config.toml
moe_layers = [0, 1, 2, 3, 4, 5, 6, 7, 8, 9, 10, 11]
balance_bias = true
init_std_down = 0.00737
optimizer = "muon_variant"
warmup_steps = 50
Below are experts of layer 8 (counted from 0) of a mixture-of-experts language model. Rows are named router (the router's row for the expert), gate (a neuron's input weights, with its number), up (a neuron's input weights, with its number) and show model dimensions 0-191. Each number is 500 + 40 x the weight over its row's rms, rounded and kept within 0 to 999. Numbers have three digits each.
After each expert's rows: a language model's description of what the expert responds to. This comes from a sample of Wikipedia text that the model never trained on.

# expert 19
router:537492565549511464450504438497506529474512518488481405501544443564507445463457495465556402566457456531503590497516571537586534589527479507460525534479512509511497483482553509510597514478483492526514432551493487580496512445527482508528520538541518557498555540472509518561459530571536570506477428526565414569499455535534480554496460509510493516435504523489455553496590545492568460517538478459479486517493491480464495426499489504417457537571473434500460496490558507485487525404533475540501475511481542483505482511533477556522458539528502516447486437533554475502483440483528523500
gate0:509519477518489475477534488471462477517484495483535427487479573455482513477547488576477511509435471499470520506459504503456495542509389511507528511524459563437446480445526504499471503470516452455544531651586509471498478519480542475539506526530552495510510487465441504515467536522517559471470539516503503530557449458574487443525558515508565446466436488475525460501508493496440497485520499439538484492490548522509416510464476490484442506639512430499495546431536513541472541451485520574496463527568555487486486506491454594562400482535481472489557475448514453495445489422524505550
up0:506497443485442466474523482506512454487518500521474500450498542444567535558559476623457492472518567455525564487530587490516497522528437456472444494520473509495460486494561543427524555489465414455509444473450543557448515464508512501446522536537441504518499542548502525433458499532471525494575432455554491510470532399523459495508476546619459552541489491510516473523557465429526536523520523503514497500513439511468447517491554440524472479551522491401505504460500447481440446503478495572541526507412471557484505468537533463491531472539525469489504537552458499536484500530515586533
gate1:479442457526482481515516519520530474447508478456552481479521467506499461533464485495543507573500443492467536528472556504464495452494487549496580463496457438462480483439509500492483549457624455473432546538412580565552434455479483514464449503538556508507479496549514494463462523521475460532496492565518453520540524613532423470515525527498588485501466541502515562566523555391577526536485500505500507516511453559533515487431514505466489471507502471436495442589576463482536568433500545542461549493496518517514533444476489480473542498499478461531463477494492463441450555462473436501
up1:517482497494484553550507552470563554461386530487597482500483461576556472487477500479528484556502555474533496537482452449544474501501566526478542501516462515533529581505464496473599488544563538522529479531430472491552462506413477468458509504431567506576507510464511515510529525545503587498507504546482514453466435545498530452527476510523515497536471502533544583528434543525507549519401482551441477430456583436539392543535537515491506468506493511470526578554484525554495447527436511534462509478533537533533441476529493517484464499523513410515522529499511509467518519547474493503
What it handles: Biographical verbs. Predicates after was/is/were in biographies and census text, like was born, married, elected, buried, son of, consists of.

# expert 56
router:523530490570513570468465415531514478521556567472512500458525531583495522465388544509501495522499497547489510476490552548574565497466415462466460506462482540423492506472518511532495496543529513485527557510512485497558497529557539553488522499538547535526539455483564455463506488558543526579452482471519441546556507513592469518462487481444513570454527486552540551563571461575515447473483453493452492457522521524512507480503511477447488441501543453545463448469522486504500479523473493565491466600477505430490513450571403453523536442529466513400474481479468481471478498531471478486
gate0:484556477533467485480529499460553515532447548398479477407512508531484549503520473483496555481474441471476483471527477526494499479419487495512530485463425535500524453573507472538497474549492534478477592429519509483509403532530559515473480404514581536556473492477517571470525531439524487570501487456521493448555567513489463462490489460410531477536440569497521493496491496505555436485462538511499520480559502490540499501430461546446520456544503480488535562564476526452489423487536533501472543500466463486534459420500424478476532562417486456407499466537467514554535463512561505532
up0:500560483495545594488441524438477530545501511470579464453478521459547489526554497484484544498470540505423532549497503514522430494505499434554397509454531560430444514446562467483521519583473503501557493489552502540449478494475459478553440575497496496451493507488443538500516526565545565549533524494522420447457538536457424474553570493514483529585509482452477531574516516493458571465492477524441515479518502528497498458560506505497460450551483447468531501493519564576526462449415515499552485527515499473445477540470456545487428519550500481536520466483475522542558462553488493559
gate1:551466513582497473520502424465527439469444464476515530455540458525496494472531545578497488473577524559462490479464488538530495575556522495498467542516432535475455531520544557457487504489475434444512487452523529490546554499466463404500414451491565490469519500499541487464506525414512548456463503470428394575478533506502486547548536514537525514440534483460456497451539488445506506522440483448489469444523461529478483532497452534457494424466530492469452481442516556472497527539507479477505467456523569489514487538560463453486443422482516510433542396483471469499536520465477504605
up1:536514485528485511473490488475518528481463477494473516503491503470648475468489503536470501490489506491487460477519468551536456541507478575486475506490494515502436561401476473516501483499523471469528524481483459435535482495475477480500510520487520471469464531454592519452543540455512489542517528486444465503498475506430487511494530467550435498456502478430536568523515471433592510577505572451483504460427479493508523500478523394457407493416449547556544439520462451451446480566466449539495445425455487480481489539460454497403491437509570465479455468417499538543516491530481465587
What it handles: Table headers and numbers. Column header cells and numeric cell values in wiki tables, e.g. "| Party", "| No.", "| Year", "| MF", episode numbers, years.

# expert 1
router:622498559514464521446448471537521582427567613496496534433552503510484470513513514499510455609548468583589514473465495503521549496475516520462534524450451564441520472460477535516538516489533498498455506578510500526503467449510479515463514439600513504531520511451474438509528522532473529587462518548511442568505524487540461522435503513578547458481518513537497484549552511530485472522455491473514591507519548537495555449463477523477417428534505471467535499482469533477524491516488506434545492564514552473513467494539505565444552508548447483447520457534518492511486459519481472515
gate0:497475409520519512473530480470540440497521484510494499493435476448489505567537502506469485558516531518488500519550477501459565516509527481462553518453483440491546495527507469484462476504524440532453463558495541499529543465507511589477552480562429490603472506449548404516494541482449485515463444577534551482412456543527449567467417476476549495560445503470465531531554479482447576535569469494584534465499485486495523472485495569439502457498526478469533530509514525529472499537519541484530396538540574471508495493491509561496502520562532556476433515535546502498503495478557539631
up0:539538548514507581531518513482526539585519536565499513496458525494468473502453470496517507572522463508470523522510528480545491475452559578449491486489508554533527468482483456510528452378536541540499542599502482504537592514447542512557487452480467498430465469519477515509414407528490496467500480536461518509471427498498500508441542471518534496461524481467528512479472502447567532531504505468597526427441535528494473475508496545509443420484449586480499443457475491520529473460479504464546529552511503574490534530510543544412483504471568470461513595493463465504437451472471423448
gate1:491422530459488452477477513474579558528435447466571498442447420495505449462532492544466448520503544457531496546509522513494510494513539439495560475445456509438442484493407518526462533427529523478521468559521478568570552545539547494542574452504452460501498495571483516565466490486498450481534539544533482486489488481505446472475499550484526495477486471557480464423502477484453566520552507430431500521494565517566498604493472493492556515479537446482504474540459505484525414568527519521525492438493487536398536519543522511481516451483478466495553505465397562528466536530529455503
up1:457481491382502504545467511496511499596505527491507500555512575468476401521513489477485514465493508445539422485491557460505545504539495481456534504537534438500460509452455515488488456432506523494516476431466546468494548516516531538488447493476521465483473497448436625480476500460525526489525448549510497547491454532461558475474576490499568534455517549511480501562530472470469462502515535474496508602516449561535549506461531519609482494485471419483466461495479625531502517546494469441480514567529497458474539489559487503479425516553561559549481514553417507513496543469452491487
What it handles: Indefinite article 'a'. The article a or an, often fused with a preceding word as in is a, was a, of a, filed a; also the preposition to.

# expert 24
router:517526582551491501501515478468481550486516533447456433487544558532433445496428492491547424556505447511483500492473541528539552484567455471443480554521448524485528547534508508513582601522517538444456480493507427532478507483553501557572472514520482559575537570438532498511513521525570480547430492493492511543476529523553477453425472501504382483426510457564511523475528517548573465465515547455455570511466461543523546449534535476497488491530511509450478467523528498474426451495465479446542490523491443524504518463549468504471496476486470504423490481518531457513539451430575470470
gate0:471586483470469491525423514569557561577504530498501495526498541501399498525466497497513432473521488554456462591536546559465528508553428513466476551535505435478539499501534525532450494489461413461527523552480474487515572495457579484475557498519483542556511483498535491460523467537493510513454520507567531531497509431478591502439470543497491495515551452428500465509479489486443420540492581516494484481484493577466501462537535485521532490537489432443487480488519466517498599577484546497481513496527559463579441407500565482551537513505518544563484511512469513583542503462531482486
up0:434550535479519500529608500535587534564444481531508471509524430498555433556564514448521471489450508523535534481460531446474538509528502446514472463490535541401560484525485456518516514471458584481488522479486441431566581511510491533464546538482486419512508494510428511535467513501560523469502473518489474538573491475548486436510427521503505462531514506564496494486403558482571482493442449522435499508509451494532508494493485480500530498464496538474488519486449533626523440549567475501504443480514510513430550441463536553536539518468490450485495481533514592544460475513547527460
gate1:445499497565534499502468466564565485496516489467497496515447477438485516426474530511535504459459508476484457533523471549592491488472497476470498501547505556501504466448570509487535495472497576566462514522562383467478552534460545503469546496516514370437490515495525483502419525504442519444537530463433517461464423510444543533541515492476518524507453482512546520540494504437493469495460517501469549651512488531482487439486440486426466455548567401492503410469529494502443491467485503503524472477453549487551520448547475449503486509487536498504537508479524445542464490525491550425
up1:504519536525565536503462549475482535525459527504448507406480486445618453491484521490493507478475583494562502551562504533452531513446465447522551533495414507517466498547482488522488486514480550482468480432464536479419493473449501532534493526523461469433524497465500457569559490371512556505506501510500528510514488459511537537465548519502506477510466496464578508535464458458489516456519514515592505499451479511499512480417507495507559525480412479515506517593480509484500597562458554545573505539522485422519441417492553532563576464534507473522499480563531514503544430498474460479
What it handles: Auxiliary and linking verbs. Forms of be and have, other main verbs and -ly adverbs right after the subject, such as was, has been, became, widely.

# expert 46
router:506483546548531510496470437543496516555512564477469461474571477466448403459460516533507420583506478535529542494525523549494511510502495475436505560524465526488486495549475536553504537435506479500497457526522400511517506503529501531483547467558491475483550565487498448523455509559522548509459472502548432554493428467565474459457470550508511509435533565519536541554559530494524513503469513577508604517480483541450552385555517510414506421535454487455516578446473530421501468450487525494578487508453522423460505518543477505547451506491471560447506455506507510520457467510492521478
gate1:476477485518460467509497480523527473466544537506448525520540441505499424496516451558509474524498481497538514531572535361453471480488449520472504481514453460481529515502467491494465476492503417545553488448523441488518528508524445483511472464474506466425491510501519446531512510481554546454508519466553504449518426497529457555488528447477487531491574484458605532494455452537498444496538458498477554527566524381519460482456541542534458495564494534487535537530471520387489410458455526517517447545469503515491459483404486511507485481515437500451458524557447527448539442521451385482
up1:528559529488445566541440512457460502483503420501552496489455546534513505515518414533456506486507471517482480565528449449472492494478501595485496528471513498487526519500428437528389457521497549518571494508472511457530543423561501543533522548457519496466484449492520537626548456562466521484528449515541478464495587496475526485479520461492488470557543424475551401498544486467514516501547479471535422530470505524415511497480472516447478506496528528458483460451525459552510603496444502431466460457509513553517541447450445569499513505447537494524562497492549509432532521498519454502
gate2:456533613552533463519537446568530492526468563555577479510542388513506390504528456518472500484486511426551556538499468503478511521532504481475546476467461539479458499474514488507510506495543546490492508508478454468475600509597434514515563516507367534505447531495529448529491520557449517491469497468451571474492496488465433474480467499508511458526518524472528538446580544465529509526490498489521422457530476425426527476521392484473433546510524516449491582441488499463450507479512504518532538470541499552467448534445491527499453514550542531504509525521534558489468501473508481504
up2:531506464437456546449534482514491440485546491531444483439557586481512533500464470545471469451472473481445513503545485495505495471554491493517505480547561499460517519453398472505540522461454455506554501462542459489512479497566539501491506510510438462418537508524432466545509574535487535526451485507567531481532455505498549514508521565444500525484501543443531478465510535566430525549471556522480510548485560605529496412542540512493508566580573456448484518537518541488483506477442481421482450499412572476477482525432379460492511534435520488494559528505524515509485513544490466448
What it handles: Role and occupation descriptors. Words in biographical descriptions before the job title, e.g. served as, was a, former, assistant, chief, ruling, elected.

# expert 50
router:473525504557526580536466494406568529543474540458528505478507508530473494507428460521476464540453491458564456475493542543507538536543463482421558595431518546510493567476371446494495516495535520469501492516525533536519483526555470555532544461606550545561571506474514519526507502496556548597480532551547471543497535492499426470486482494491537481477553514563512510554566504520553510485502488439470470536526467488486556465528554476450522498538481472471510503525500528521473488533474527538616525524468530474510550530541482484521501463545450462420495387528511476524516499495420500480
gate0:618492513546533476520495507548483470536472535511495517533544489489454479516532456486474519522632441506479478542498485473548494506514494566440482507575484468523515531541426508450588518467410475542496484503473503458515591563519492521562481500501594473468449432490559538575555463539495561502540561501521490500467509499511508537480525497517460517538457595512423529518491543558545503522505469510497489464445534520543396510537534510450454544486457514458494551499573548499477520454453488515515519517565508529466513434508503497500447526537463445521502397481509473463484474449473422573
up0:442475513506490526551521453533568511499521470507528466517460490507495471468518511492490489454533479430531484468469492578472532545474433550590510417498515456542498468507509529457507574481397519437557512486454524444475466526435503499469451469477498485509484483520396534504446584489468506534539514375474433573494509571486557539488498484474514505452459527448484501516506528396527513529476514566469551544506499505469527530461539515538519491495540539527552561475505454484470466511502441473535453523440528579477427470498522450578459508539543417490496517526477465547525464396546476541
gate1:471497495500453523504457436457509542459500467528486466477495444550442502438469505452487486538504534469495456407517486517547506502567529466466516545448495516502599498497515459489539545439381488534541475455558548545441446512528559543443502521577498460511551414475472501483450534517526469537454499512515533471438543485576449545520497488558461521446549527525555472470517509525470474471570404514492507559497552417537432460494524477473497449477473513455523503476473510542466499538517417401459483431521513500494507498531485477505482482477463553437543477466449545501429491558509413457
up1:542446433460515538518475540542510524501582480507496528449507496461535420601539537501539497545488430532541488529494547499497522494511532532512487488539505554479439484528536495474518519534455480478529510404493454456556536551420518504531482554517415465553495468432520499522545506509462410453423487554558518495538470487526522462460552463530496482501492531478553433512503348531496544546493474442513535440496501523570559508461526513523476513512524561465501484536502484450505549516568457518451518512484498473492453413501530456500464486495493478578444553452467539558568454460524439561
What it handles: Romance-language name pieces. Spanish, Portuguese, French and Italian names and word endings, e.g. José, Juan, de la, -ão, -io, Paris, ITA/BRA codes.